Below are experts of layer 2 (counted from 0) of a mixture-of-experts language model. Rows are named router (the router's row for the expert), gate (a neuron's input weights, with its number), up (a neuron's input weights, with its number) and show model dimensions 0-63. Each number is 128 + 24 x the weight over its row's rms, rounded and kept within 0 to 255. Numbers have three digits each.
After each expert's rows: "mostly gets" lists some tokens that are sent to it at least half of the time. This comes from a sample of Wikipedia text that the model never trained on.

# expert 30
router:111152142133155119140134114058136104115103168148092126105114148092112083086083171146111115148125126110109129168165147126144111172168137103151146116162155086115137112147115132104143124109118163
gate0:109102116106114114150096117128158122105091161151152135117108114126113150173127103140072131138177146155112138155135116160130109113092121131104156128154129113127148127108164104126148153112147140
up0:117128146117124153109103135137199120135085102163140148116122100134145148121118105135109154120174119145157111154082104133144113124145125128114182141132133141104104155101141115145139141119114130
gate1:142091109156141111134142105159152100187121149126119135105137164121122108155112134130142166109112159109132141117136150147132133154141169081103166146167107138117128130113119108103103151101118146
up1:120121150161102089146134150119104131149115142113133120110157108124108110187112153121174100139125143173142104097153115154179156127167096078108097111122076122131138175151169130071155145177105157
gate2:144132112134086139131142094154119138151129085122135135138140125163171108086108117123131148157143189131141118108122130102142129133116133175150138133144134152163134141114129154125134082107146137
up2:147128118088135097136103146183128142131155136145145120175173137094127070147119145122136114112102119115164129120158164104144107118138132128159155113117106115138183192125138141157130118130118127
gate3:122159103150150119130108184116169207077130142151108133139137110144109134107161128122098131178128124099149098103162115122128072132138138136211146128106119136107101155125097153121140140120126138
up3:116146117124129140122138130124146084092136150121163133127142128157098126168111111136088128123135123134141155144146122084120135157109109144106155156135149146112135094112178168118100167108130122
gate4:136134109137129117165117121118114098163115138117119134097133133127135099164177161171136148119149105109139166148139133152147115113186103162106120091097146123119149119113124130142145152111151184
up4:145143150119178148121110124153135157110118138155112095111095113147141133158110109122138078159210145139118153156127155134140117138126116111103113175113136124109118146123118118150113157118170086
gate5:122130081114097128114115142112145144136110125120116076170108098095108109056108139116114126160101153108139107155103137138170145147158134096084161087153147109123097127146126163169138116115136147
up5:181125098090139130090123172132101102131132147132111152130120148139177115120151156112120144136173123148137128166149144136129126131096100141145138116079140093141137143101084107131113170140127107
gate6:102120131100114078137111169099117096059097111118157154103146104128147125083153124179122106115135149152105138083153087108079115118104118130098128103137133111128095107132138147107112148133112165
up6:158087157110167122124127164106118156081134135125123126120120073139126162096121119144081103150175179132101118168156120133106102114102087093136146126145114124123119104109136117109116142090105151
gate7:127142114109138107137111104083129134171129127125126092105150132106138099130119127102111134125123121133112135140113211139133133156179115061119135095189167120118131119147168110162114163171114150
up7:130115087152082138112133149119118124108140128104103123145122097125130147168134124169126104105113094127105135141112116093104120100159105120168123105156135151146159116149143082119090111161126166
gate8:126106130152131129147148111173111096128157128108123127124119161154121120122117120079114153116107140108144176116149113136106152106122115170112127141117120162155142147115126129130175130112083132
up8:089134147125108147110124060158153122071134106117139148122168102132162186127140079148155136107158183135127109084113140126141114139093189112129087153103120136117118151094094127104129138128147117
gate9:104130126118098161133113141109135106110125100145125141098130100143162129126122122104118125142112132088159141081140142104129122143202098127128108122103125183127116127134137150103132146155142110
up9:131152124117124158125126134150122142163102154133152134118119136110148129086121163071125170151103140120129109115130151080077112110138125092069117130116090138129123093147136121154120160137117124
gate10:124112090107147127148144108094114085147129133163146112119139112114122117081131153096092175141093135072098155125141153152129155139106133125128116105147128141141147119158121127114150087144141159
up10:135125152142117144137100075097158141136120100111126128156188200111136137123167107164161163121109143160149124087138123136139113093137133144130038127096060141129154126152132117160132146160116084
gate11:087114147130170151130106097081117115125116143122166099144141127125126178180122145135120145152113119111138120102126147116151127127144114108147097130170110125132139108142126125092141138117119115
up11:086056127144141103115121160144099133174111162126153129137114132136104155155137163160155117164120115148123092089133100098162122121115145107089114110148101095180089096139127138090119113157101133
gate12:142121137126103130131146131145116098141127142132104088127094109107109116107150144112194147150127136123120196120146193122179153124154141102106139140142126156145149085127150154098148157195118133
up12:116102122159097152114135168133115164125133136114177144171095169137136136146157130108099118089168121086095113166096113192068116117078116124121142141109119108130125150112104115105103122120115117
gate13:178114166142096160139099121122119109145139148151161109107137152117120160163152150130122116085105116179110119148162132126151153125094130105112130112109165113141166097150095169081154102138120132
up13:150109100116154140113122161156110160169114120131092139139111145140124143041136101115093162115161137127118125109100109139142109098125099121076186085118131115132115144153110143147125116109109125
gate14:128098167121118129126104186131107125136143144158162130110140149197143154115122132145159137135134148109139107136171132131156122115086105131074162140118125126148156129097089126100104115135121099
up14:114125122099113106156124158137099069143078165128133149124131113118162128107081131122102134177147131173135091165160126108130118141109154118135124116115100160106112079159141172128169120134126144
gate15:157088088124155092136088159086102152133118141149130128148101145118125103123140157135090126109140128120150141139157123152105170120185103144148136105115068121118140121114119092149108099121141157
up15:137124146129121122160141104117145087137145122106120129131186123161096117131097093112141125118103193126135104109108111114132082141152156110115118184105117156130100161119181079143145107074100105
mostly gets: " was", " is", " are", " has", " and", "\""

# expert 31
router:168119143097120096163160102137127107155108121110100140154157137133144163105146165124163140131112117140130132163120112139130140133139165113100141108077143120154088125138108109161123148134141131
gate0:118123122090129103130127086122127166132143153134132157128130141129134152129123116149145150128092120109134170138163120140121159102147127138143108137123111101103137079157117117144127110166176136
up0:136173138120105137140124162096152163137138135121120129126133112122133149140117155113132116157125139079181116154158114074197140109134145157154130125178090112134139109121119124125142168119121119
gate1:145104110173106137143107142102145119099166102107111149089135100114119087148093147126123109177142116104141136136137127137129136169148091060147140106147134106128121108168127083151094116118153122
up1:120170142132123129087130114122175082160134146100110076154089152153104148171109126098098102139102134124101146148108155110168139133123075168141143134111142093105164117118160122103115123139134070
gate2:122120147073111128136157095147141115137114112129153164155101160088118187134152165137137153150099110154121169100140110130167147129170128145189129116124116142083115116145108093095141166099148133
up2:165130139068111122120135121174133144104140135116141126149116104099127084173138119158111093121121141119133119125185129175139135130113086121128154121140107114115145183162122127125132160090097131
gate3:122091150118124100157104150152105142113141081172127069134132163145112116114100140132164144129112127101130153179110153142145110146120148104108151166094127179129101154136197126104124131158157148
up3:089094125126131133099126138128150125127130166140198114141070098127154102155152131172122104164167129132107086140143149143100130162163117116077152119128164128112152089092131136187106126099118107
gate4:137122106130151128136117135111091124114154103123087128108129157160133175131124153140134104172117104148153121165168164124154106099091119153117138130099120134173117161114122150160115108177134121
up4:152100141096091123122135079117079124158135136108131180115143103141136131109128153110077159125101111058078131125147121121148139140123147100080130088125104109128129162157085111112109146106111158
gate5:134159127112102152122132134103140106127135145146116111162122066107158083138120098156136148063128117109106167138145107104116094081159174133103122116141120158137119160137115087130118091148064131
up5:099123161074090125115124103113128132114130094130153138132156112105164123147141090140144145083134120116113167112142121119127110135141150131124135094139178137121127127137114121132133175144066138
gate6:108175095079142128142134143133163150144122070109086123115140156145096120133116105134094152124104086088198165155152199145132143155153098088119150141102113105177125104133133156142164157161154133
up6:138123102119151126139127184138126134100114125107127105107172113100111120126128111138137097130119111102136101089157096155118124149150155095109077145150135158104110125111098147088126160133081114
gate7:119130135116095146142120132121109134114153116183141150154144123142127078093116137086141140093163115140120087156124145153150112123133143119140136180114095172149150120137109134099082070148152149
up7:125142098172107153103108133151109135066115148124105133135116082121101108120127165110112125171108112102125174139092110118142076113123127108149124121158132156135142134099175122097130099173174150
gate8:123117104126104145152115119112133113137130151117082149104131171112113153116148111167151160198112109107135108157064144122120117106108148101169161122138116088119137089163154082127099100149123169
up8:127156063121161123110130140124090125106133139156100143130105088110126095150090106112118147115118140134050157121123088124092111124128109125133126090116158115106117119089136110134111100140189086
gate9:136114110168116170125117096141101118133141156110108099141173153139111123142121085088146131151119117136126074107105124179145172091129120081116124117136114106152135085094096142076170138191150148
up9:126161131154141128137128167128131159122115144155193123156114127140136139139102137149122128104137143157145142138126143116095059134102123124104108170139135141115114136146151114142113115065119122
gate10:158129113159106147148111138133044144146158164136129146157141092163173112097142137160127135125120116175113123149129086095159144148117161132124118127122122113132131122127122128168143134151111137
up10:150098082131101119140126124122097135124136109126127173175166109125162116127120154129132141139125114163119110107117097111153107139100147138130124127150125127140102140110125117145096109151088134
gate11:081112119133127138111136153105126090176132112170130174163140094129160112105157120177098106136125164097098120138163128144150146133151125132102113182158109151124124129095113146110117071112131109
up11:037103130124041119119117140121122141157124143125129156154147065109129123091149171125104119138125159095154129141185161126117117142148091124100116137120159085111102191127101168119133119087084090
gate12:136118119150101162161113101105095163131135148127124154095139160100075155143083135099128135049116121151116153127122124139126116088140142148138132116130095139126134126115101148129098087161123127
up12:093126141139109164100132134168145134098127106124136148158102128150142069128130146149125125148151117091171150167091126058143141119135080108136088159121137131105146090121118046126146132134158159
gate13:130148139120110105113123154102149120155126148144127125143135092068129144137145149148120156143132116141124083137094125083123125124137137106105158151115133126116117161131103111078119110148072124
up13:123136105150129099126121135097155120122121120150127126138116119133118125094192132166115099145105113116092081140150092135162112090108132121135137112118134158158113124083170103107158134144151134
gate14:127117137097102134134120130131145129135106136115094113184093144145131140127110135091120097101136138109162106087119133060160111164110100150101107141162156137132129091157112143157104091117119137
up14:101092130145081150152135120126139092118115106121108124167122125137123153098118136114086126104137113124128114210081189126110109120111136105124134083111110128112163121152082143130119111167109163
gate15:178130159109118158093118125116100124107181083141159137109166099096107140117119107108164140151092132164116096134127157145140169112115142109104150080129145131112151149115097083129139133114105136
up15:145111163153122139147125089121129097103153104119123145131123126120124147107126115110133136108093142142155136105122148124174103098110098129126126128166097128142134159081137093150139116129131126
mostly gets: " of", " the", " St", " Mar", " most", " Sch"

# expert 23
router:113125133096093139092102171165111137108133101125069111174114137138140137111165135114106142139164123119137150115130142100143102122154121164146120149102091118091127182157127127094108108097148129
gate0:155131152134083115132118119104110162116139098130140162137126132139149104113158209147114159110142125135144091135071153133151129096143108130162120142178149119119149153165131133115132086097139133
up0:138119164116127130138119159132123115173151143111137120102166124181164179174108072111134112164134135141124120145139118131124130154164154135145154114152145068172119156134152101130128134144106121
gate1:183136096116150098108091097125112183126144127135140126150142109118123135128102068115176132108126144140139078088155173092158182104098155137125146123147114107102085134098103123166117122118109141
up1:175139118127126083134114134149116136164131097092119153134101148134104115115117129165118134131123121137135105183106143155123145165119155108123095142131148151089122103137133168148161115153143133
gate2:099128138144118188126119162122125117116148136124104134120108103135138106133120075141089133165172155150158091098115125155116108181118122133150087130147127125104136163152153139094111125141109140
up2:137175128143128110120134103110088173117136149162100086155101167082159135128111141099159094123116110151148144113158166140143124089083124105154170150123119115137099125096088081122128172128118131
gate3:159121100117165150143122126113134093123144086096121162174131140130105129133120185107103099109165131103131141176137146123168134149110120191115141166130153097129113121141120108116093140097123125
up3:098132131150130137165148118163110103140122189135141145109107143119105129128133164155109113127139149136152121161130097137112113144101137143136119116131140110108100136121139187124116153121138139
gate4:136150084136144109109122142128132111120122138173164145177107122126133160118086134149119081042112125149148118124158102156155128133152129118126105143143123114069116110114142176155066119124140136
up4:092080140114117117106153143129099082110079106162123150101138152146158130120131114124169124158107156150081117157142122129122130115122154148114169124122128131112152097120187159119153112109166128
gate5:124140114128121134125143155139122143138170128103126144165177121100094129153123127152147135125160123153154158175118123128150138098128128142110109121140128110126144120099176148131116134127144117
up5:120130116137073138145128176169114116132150106113118139080101087137144136077115113154116168123147156133126181187151123146156096125094145112111144090085148162101120136178139160120095117136156164
gate6:136115110107101155146083117115163122085123146182173086179124128125112192164128135116099128130135119128167125109106162116167135127137113147178103157131127145145165082149106117134179179108148115
up6:145100139164142136114128122131125111154173116157097130105152134090118103140135125089146096097105092163151161134111119153096175126155138136134145094091147129153158148128109150139127123140121097
gate7:113146144113125105121104158143083107130119126145114139079135147157152165083148146123126170104106117115198083097082100117115122152119148115129108129126106113096117158112129119107130150094111161
up7:100147106144153163163137098110086155090158137112114121152160150107088100140110150125105114122143146170118139117161134103133135146134149106139118163115102113162113097129107135158110148128142115
gate8:111186085164132109147112110143106144070171132106145127140133152158136168141137166110084124109141132109132135113180109105143124138159122127154126143127153103171130133140078127107106150115105142
up8:091146122123113133119117156125143169141123105157144123143112144160090123143166136145080124132164152127115134107143082102151143143152129115136099162076069113144134139155127147085187132146145149
gate9:126117160132106164145128110148107204125128129155148179130096126131092150122140109125160121159106160099127136121133128108110127115155115141170091108144142093105100174124141078164115143146109147
up9:071104156147124159088098066153121179103105082142105127102125170118108128131119151116136167108139148121156123133115173156111175160175176123097122135124126088140121129165122153155062129144122142
gate10:091092132125094141139118126144124136100133127131133147155175095145077156039137131127135117180116096153127144129140095141135115134126133113134102103125135089126106150094138099129129137132108098
up10:104153088131147121113136128128130109107158148126154123113108145109123117142116112123147114115154147092124152140148149146175112124113161144138093072133161139089153114160154094109104094096104120
gate11:112170086120145142154133109131101151177145150093125181088153175121181148137114079117124147113090116164188114152135138140163072147117118173135086113145118157141106095106093086134111116132169131
up11:130118106150118159150145118124117130136073126127136117130147136101110119098118133148128098107147129107121154173132110128115141026126170136143114099112140077112117119092144127128105110113128072
gate12:126093140086111115149117102149135142142125098143156083107132115116174136122112154119121123101136127127141133132123128119128108116126144117122168156132107127113118175153142111111114119140147102
up12:148209139135145146124138156130119133126117125105160143162168136142122134127113137186127166141175105158124131104100121134089138142112095072122137134156129166105118094143153129121143115136120088
gate13:147117084126119130134115104173101121104136121112130190110133136139132151120135133114126115190153138158164138130044175141150114134154156137124124143141121128132127117167143102164079136115178166
up13:128132158155127096118113079109115105099143127132144158127128093167098156100156128120110092129134097140137157078136118140103117123162118085121183168165115128146125133112131129146116144144136133
gate14:094120170100136116071067099119118142116131110131143127112204124115118144110116175122110149119093119179117095111125107129112111162140138139126111102129128121131124177147127162120094120085136134
up14:117100144144147123151108102119144127105141113090100140132073174144119112107131129116143173091149140143161130113129150110135119118110120119146109142140130171078155142155158077122154135115134135
gate15:146093145103113143132116116093099147138145125081151127143124122169118104123080098152114166131130137126092166108113095142107076134105103119162099126141167090154139089139100134133110121156135156
up15:103171081130112130080151148155112170104099119095127127088132133147085107132059121162113147141129113142111129109120142080135092130127121143112104103140120147132174147111129143135107148116165157
mostly gets: " f", "ment", "or", "tion", " war", "f"

# expert 7
router:086110117118120153122145171079137118132115153135141157124152166102145175123120111131138099146137130149121136130085112093114142106100087106144110105112142154125083111117159115118165121148106160
gate0:118142150126173152110117134150111156146128158126151144132176110135148132110114131138108102124154153127112144177100151125102116124154118163170169163109091089169110147093130147122089129131127137
up0:127129114132154153142117130127149149118141151136154149135180106127149199141091118139128049149108151189148105097096091098066140129180125117171142126124155143128079116096147112132129126164068099
gate1:115093107130117128120119155095205112168133124151132123128125147110168108112080135135151134133148118168107090142099153093147134139136123113140111172120129143108109126131138103114121122161123103
up1:163135171086138124158121099159135144128119119119132123121165101134098130144131105144088124131121141137118127125127121135095121132129148134126123166168126098142114119155140059137114129131122126
gate2:102144117120128130149126109128135086119192121116107090146139094163121158090119152135133131112130118116202106117099111122143096152109122116120150141136134120123108133161128106103140147092100155
up2:129125101159133131143117129099115126150125135100120142128135133127110185105152141120168139113159111097169103137083115088111097130110119116122147159146140094101115144165148098126148128070135164
gate3:119149103119130154151104131082151183143104102119118082139141118105156176099103164104168141112103157117194127161095126132104181125117144127149128095139131141121143168122148100179146135143110111
up3:149115115166117136121165143143142097144121149139145161112095102142152089111120158128168124106094162100113134108122112122131144102132101112137152149126103158103116107123095106119120102157147116
gate4:141106131119125143137117114125088142144143123127071163137125110156099108154101135147158147120134091138166138147116129080141150101139130135132129110106132115136111150131077156090126174132111125
up4:154156107149134172111162159131154097101114119127146121125124132129127115113133168122113164152079134114076132119116128089134148134102101121163149154134083151116140131099147073154164154144173132
gate5:130177124146132111131143081126107126157123116154146110093111145163135121172059159148152161153115129082199155097088123111138137127145123127130121134155123114126082117147134099136169119098166125
up5:157111114175118106127130082095078142162092144134147158110098112124177135127122159141133138150118131164095126147141105172139100103109111101115149086107160184069114137128131131123109127151154133
gate6:165110121121127140179129113137143117114140136161144141109145126145149084179089140096157162103120121150153120140106130132113162162125083131151112095160102125128121130132146134128119156100139125
up6:129149090140123128134129157119127147154128133136128144128109134110195119140101147112103139127110125141082132141117095103102149132108112123133116083200138105119057143116138141142143128114114150
gate7:126156110128133087144139142115113109164137123125130144116164125107093121102162176127097135091070137103129124153114149090150122118148108118121130156117140164142122108148147138153132101177096157
up7:093121098147153110130145098068144103126121149121110141143072112127084110087095153111148155140145127108157105148133157152150135136108177111113124159146126197129093089151160152118098123139145113
gate8:186129121166148141137120119106171130137182141157160154128138141117088149138130136106143134156180100119159118104148129172128146112145104132140123132078102117132135128091140125082103103150136133
up8:117099141104108126143108131159067110107107084133122076104112154182141099114131160131147115110133106114119101150073130090135102146157104146120097155107089125158151135181104103129136124128109119
gate9:106129115159114091095124127160142095130156160136114117122096150144107124105104146068115155128104125124116135139125114098128142100108129103169115138087146115127122100111147161141151106149137142
up9:099148139127120096121117154103176098110131117114126079136068132148111135081110113106162146130114114139122114136112122139177140061140128115147105164137124143111152130124138139121140092143139116
gate10:120048155113097102126118162116161168145151116160106150118129165144131124133143140091095127115124174152134144126161164190135196117139118089138124136145151161123120155129095148127127139157134121
up10:151148114124113125135114135102112154104144129114161085127124090140119088159105131108131127150136119125118113103114120120151116137144166118162122106145116144114110134128096118118119123114117100
gate11:145160109163115123133142102126153145157145146138075130134109108115083121174092156056141110105172118136198136105141128107165138124146087136134137169117145121169105147125122073111130122115112136
up11:130132163154175101129156119146121127143111144140179147106095162136109125127128141135132112111125069135136109141140119106167116108140094092087108121128149138116149150134136132108177131124166115
gate12:138129137138130119148141140136118124136131093117103179130127143106127136129122132097154132115167130100136141130117146147192119136144115112126125146145123118100136149177122126159114122150138139
up12:132106149117147148124097101133129147112093145137120079100136110173143116092159174142093116131123156127079086144153148178087111149142192156107150134118074116158147131155114088129080141121151071
gate13:121090131139136117145127159127143086127142122127081137120148149132161132116133135119099122109177167138133106154074151117128139128147101131141122127124093124119143154170126128111149103147125120
up13:141162077150160114114114126129107130126158153138115084128124117086137104199090143113101120104078096110140084153078096114129137152149129144114102110095163100111128117111093131151118114142146121
gate14:139122105117114145148130130104139123104140123092142137119146136131142142133124152134114130148145091129161169138128154125120084124154122102165156109125108130158072063139097084128117106139131136
up14:170154131141151122159131091157137138141135102141134079087127129143082100118126137141116119089138124162102078089163110184170175128113129145142082125122141152164150174134133113116099133120149096
gate15:140157075129118128116094119101135129137133104140188142142150121157195147130110170140143131127151125149132108151072143183166129100153149127172137122145107089099113152145105082121114135119142094
up15:139100076144115121114141116106102143124130171116134100106124129120137106094126132142151131135121160134111173104128107134096166146125113095117135118124142138168123115125113124093136152130100122
mostly gets: " it", ".", "ian", " such", "\".", ")."

# expert 15
router:159120130129110087120126130129157149174134116139153142157102117136087128142135123143131155137166126132094107080090105142082109125135139129106112123126118097127140142133170140120104123122134156
gate0:137126103079132067129105163128153136163135139150161087162097126158123142110125159158107075153111091105153082133078120153133092137116099111111162109180169102133132133148152104127133131111155165
up0:161128117104159095147124134115160146088111142105174146139111108131100136113144103125142110147110147121152086144123136161109180105098075118104150128145083107106121080117165175122137128082127124
gate1:135116148140127128157110172121096169157158163111158108141150138120156165126152122092124122116109182132089074090116104113100087123143164163122123139100101110144139101162134102111104137095086106
up1:132130137131152099099125123129153099112144123164132162109112124137132101125141175101150137157084138125117138111200114154111155123118100068132191155159150128153118142104109149133115155098161126
gate2:139066107106109099125089081148089128164125118120144134142109117126150154162135118154084143149151077152137124121110115157107124139140148150135125158169127096162144142130102078113120131137099138
up2:128101107154127086121137138132127112119123188108136123124128150116143131131127134156134104115092119123118183068139160147139158108077124115144140098110143123070098095118124126152173131102113155
gate3:090108130087116103124122134147119109129122115173173150121130148152162119113152111101122118086170164154154133169117129150173156123094121153131136165119122092178115081122116136099141100142158103
up3:096168107083106102108125123159105115127130122152120096117062123195130125136151128163147150085118144109129068148153118143193143122129120109160170132140107100147126107142137164110113123092119120
gate4:118076144132099136142136126125118139137123125122106138164157132132143080150161085181108144150129108133118099148161138165136140174125148123146118119120105128156164136086170106087094115120126127
up4:127157172141129147142102143161123191140153089169141112115163141123074107155100117130118138119125076140133125109122148151075127150109109153146183151124083109170142102156118169097153157109151144
gate5:131137128129116110154112115097145098114127141188123173096126077110174129111151122133111093114128144137113138078161086150103118129101120118180111089143135147145129164097116104126140104131155129
up5:137137074162168128123150113121167123139119126130134184101105109123099133104106138091147147063151111136107139161129126181155152125122112149154092116119098123138130101126091132126133117139136114
gate6:145123058141133144122101125116162130131113147151129138117133149109132148124080106023136114090101147128134135154109137128178171162175122137103122071124103147115111086160130118118123138146141106
up6:142128164082161098138133146155159109141123142158148166128144127116150129114113148104161127134131139173110150117160155117148128119124164147163147146175099120116084101151136135124136139149139106
gate7:088138112155092115167100092120097158121102085169134134112150123124086159126115128143124164116140161108121112127138137092137120134142134133137127140132126126165139112147162140136145159120138120
up7:127114105121104141114119158158166123145137140146078110104118149100154139097120146102132100112132126166123144130086114134117133134160123128124117096096084115118143126118111123163105110107134139
gate8:124115108119129112119135153116132127082129120122093134133164127133127102128079138155086125139170132139122147104080142061111117117132140127066138124142110095179122141142116136098121098138122093
up8:119149102071106089145143127119103119128147141108102078125106113108137087102092077155097130102156118136108110106137117115112113104142186114125128103138144123153107128125120131124107130142166102
gate9:104147166109118142124108163120117107161191131129160164144143125133166149148132145117105130186128124135112126075136173161109146136115135146118132138140128125149142163115085183138127151108157135
up9:122148135127101149144103151154109179135147104136114135098181107098172164090156110133098121161131148154129109130132138136117114156138160111118143102120127128117094122140102143168137145157046132
gate10:107069143137094105125101107125108151071132105152131139134145151083129076142171093157121163185125084137111148099132132133144165157173089137176140130191115152115139115174126113162105146138134132
up10:111093129107121096089168108107129185109132094113115110130135130110103118151102125126130141107140099154121132142152129122149167122109101182113117125094110134077148116104152160113105132145099072
gate11:126109131141121078131110121165155153149145121142082120121115123132137160143169126112090125153090152125080139152109160135122129106127111140132147136139113059139152131132148084107129096153122119
up11:129157145112166141157105141136163100106137129128142108117121161136079106137106116108129126155125104075135099095150130135130144113122141125153125119131163143138110127144117111120159136116087144
gate12:155117128138099114117124167133146142126144130109114133142123165131130103110164146107109121191164122153134104140079142110135131143119133106172143143161114090140135140114114091134097109149118106
up12:117097111143098141107135135065134141145112126111099100131107122112119170132134132144141157171133154139121065115077181193087150152123151113109130136123169134121144134139124158150128126126125130
gate13:144099120121127134147100129134115132124154143140118155135135114107140124130159109098068122139168134122115091095129128143105118159106130137107110149115150103152129157154120133144110128135115121
up13:074137149118127165103146117139089117140110116142106115112127109161146161157133175130158125132084114138118131142107123155101154111144113166132095113126115126153125126155147115126172150096150126
gate14:110138178131165122190095136062154190097112113134124123133129120124096134127145124172136131116101113109181140172122100164138106151131132112142107053142182114138148104117134155119118116139154094
up14:124100150117112141138113131132132152155107096152203141122115079145110139161141121143110109065134126144130159104137103173063117162110103139160168101120156129141187140118157126140116104116147121
gate15:127121130128135099143111093142095093138137135145128131117130135199140160107143155132112043129162140121124110139132116124125140100106129128153116136161115123118131128102123153120105116108164113
up15:103096121140129148122105119131125119145136096122131129127128112138114132132136110093115108110103098151129093094105131169138147127093143128128135128123186163167177112127136128097153133110146117
mostly gets: "er", "ing", "y", " con", "ers", "th"

# expert 0
router:126155140146164166152155138151183144124123137103124126153134132107092122099153108142141155134207104132113130137170139099119161125102104059169130132135077113112152105112134124133138139130139123
gate0:164120107128150163137124119075124157111172105194155125106159123147137123146119105090120137106141117108186115159148160152135113126121093183182150101146122159147119162138102131127117149120121135
up0:130150146123127134138117120076099125110126113075117117123185113128133127079076171163130130118142129105176110100133190117125143130143127114110150150113159110121103115114106107125107102139117166
gate1:109080109152140133145123119060137165133127090136112121135129108101112129088143157125139139174127097093132098131103159152146120152133117108115144110144138125129134146130123142109116101059118135
up1:134116096190159129141144118137111133163147147117098129134092142104121124141129133149156118090145084111150102135095141103124132105102113099159136121136124140163122129124115140126152075104128168
gate2:122100096060094144143153149112134157169106146138084086094169095119144140122121132110111133095118130158140114094155092113133111056124147097202136129115127142132122126100146142128152143095124112
up2:158136118127099077115148129132068153140127126124114136116121125121134144123133176103155130180107124142122161127132125073166173123183122130101156099118121131109129103134105166104149163140145153
gate3:104117163094133128078116115103124138140139084119139145175114148150136105161146117151135131146114124126133127123154170117131109130136138116125108125128112128147131141133170126135165184138183147
up3:120121135112136115132158137160149129133129127127145141102089113103143122144152116168107151120159121114155125135088128131115109156128158123130158144136133121088162103099168119136183133106109124
gate4:094134134087106129098114147094135129128161117134119143148143080159112124091120133144136109097105167106103183136147150139111111125118169177143160178107132149121141160095103136100159160169139140
up4:132129147136120097163138166142146125152103104131143131175125134134129134099125141150145101097069105097121153134078124160108104136127117143107124131151166107134112129100121121113153144133136120
gate5:173116144111140176133118129109095136148132120136167132136200099145116126153096105152146102120093112133130119154150093123108144109125130180161113050142120123113124102095142122121073144136087067
up5:093158117125115108139108082164164105102102139112129157117133131140133116077168135132121154135149153155115138135095091149117090128181166099099130158162114117104124155151124106122140144126070160
gate6:128118081114099111159115109122127188156119131102144145146099105133137135120127156125152126129135106143097112110092174145099145135125125145149158166114121153072096094094147125108103094171144160
up6:163128119162122138184136110140122120122141092150160119095150128091104084097128138137123195144118097135113155097149103132132121128110105106118144157107147137098129134112127145119128129133104189
gate7:137104129133117140121140164140129091123126118147093155152086179131149108149197100132138108102157108170127165128130128139097122129136098082115114144115126130144060129163110143145112131110146102
up7:190139109152152138131123127131139160125150147140137126122154161119087195164102098117119120142154138139130109158118107122122129110129114148105139138092128121115137142142085142124107115137137135
gate8:110139116092097171124112135102151144122125151147159119137116161114106113124138120103143170112121124125111130094125151155159212122094125154173122109117125111097120133113107109113125132150144145
up8:087135097114134134128134127157120133158131094131182085107161109157110142115095080126132130131106126133154124116095112124123099171100128124130157157139122122089110137118179119099136170118135105
gate9:123136154146130114155127082137165064145136136112138106142129154118103114154103137133140164147130134090116163104175126098138139102142161143139160111142124115132146128112154124084091089154112128
up9:100140106113100172133138152139123098137126121175117126128132157121135101127117109120085146099120129147141148140141145133125105152112176121111115095168129152076134121087143133107160130155146124
gate10:094149136147146103125128104101126162113123135110180127131106129117178142117123128139113077122141106102112154158144131118124106135115154135185124093099143146122120118169130123120111119100158149
up10:087143136156143111108134126096104114117118142105171161134080147100139159125087151133097097125122127109122155162139117104120158142118130126141132109107131100134118108170163133145138168110113147
gate11:105137110150125084114132156112132151158120096097110120204098135131182145093135133148117099145179141108136166151162154121150122150131090078147124117102111125131065130147147135149150100130118169
up11:129154125150150096115138156110105162143111125111160144159114161113153148092125154161124111099158150139108116168137184104129155162101074110135154105104076145122086099153137137150115122102124144
gate12:124133129157135159139131128163094133172146149113132134087164122144087129090090142109123149115120143102159152095155174131144148131141137110158100084155098117151100119171105129128153100103087093
up12:191172118141135123139110153132087092129123124118126109139158134091114128120123119111098126107130117112099157132153129167121146135104114125119108112131120117110109155163112127138144134152089122
gate13:096157144080122116146136104143148115128112121081112094128148133135139123109121119153172147135127121140127138051146111085141121094166171091188125126114133132152155155116104097092143113119088180
up13:124108157063143082124120146126126146131155149124137106097135142168144147125120151105084101187121139082095100147139123114127132108107115151149142139100081083125131153156121131110125105137089125
gate14:121133128123082143128126098098161086091120059113123124111138123095090126108118135129147135123142120088108079131142107102131149125115146106127162088129142155111139108082141147100100152118087128
up14:147136149127110131131134173117151112105109105144129178179148145124102055165106086132101142123137119153117133113157110154128117119149113104122120122140109151161135152094156148147087148126089075
gate15:123129174138066131153085111122137164116120063139135139143138128106123149147130106132126116182156146094137127109172147133119081109118107112152111116099136131131120177101190138116105105129106134
up15:088130146110139144120143098158135139116144143175098147114139147137147105131120107131124145171159160131109161092111128146108078137084131075068131142122120155113134124108169173131146120136145153
mostly gets: " and", " with", ",", " to", " from", "),"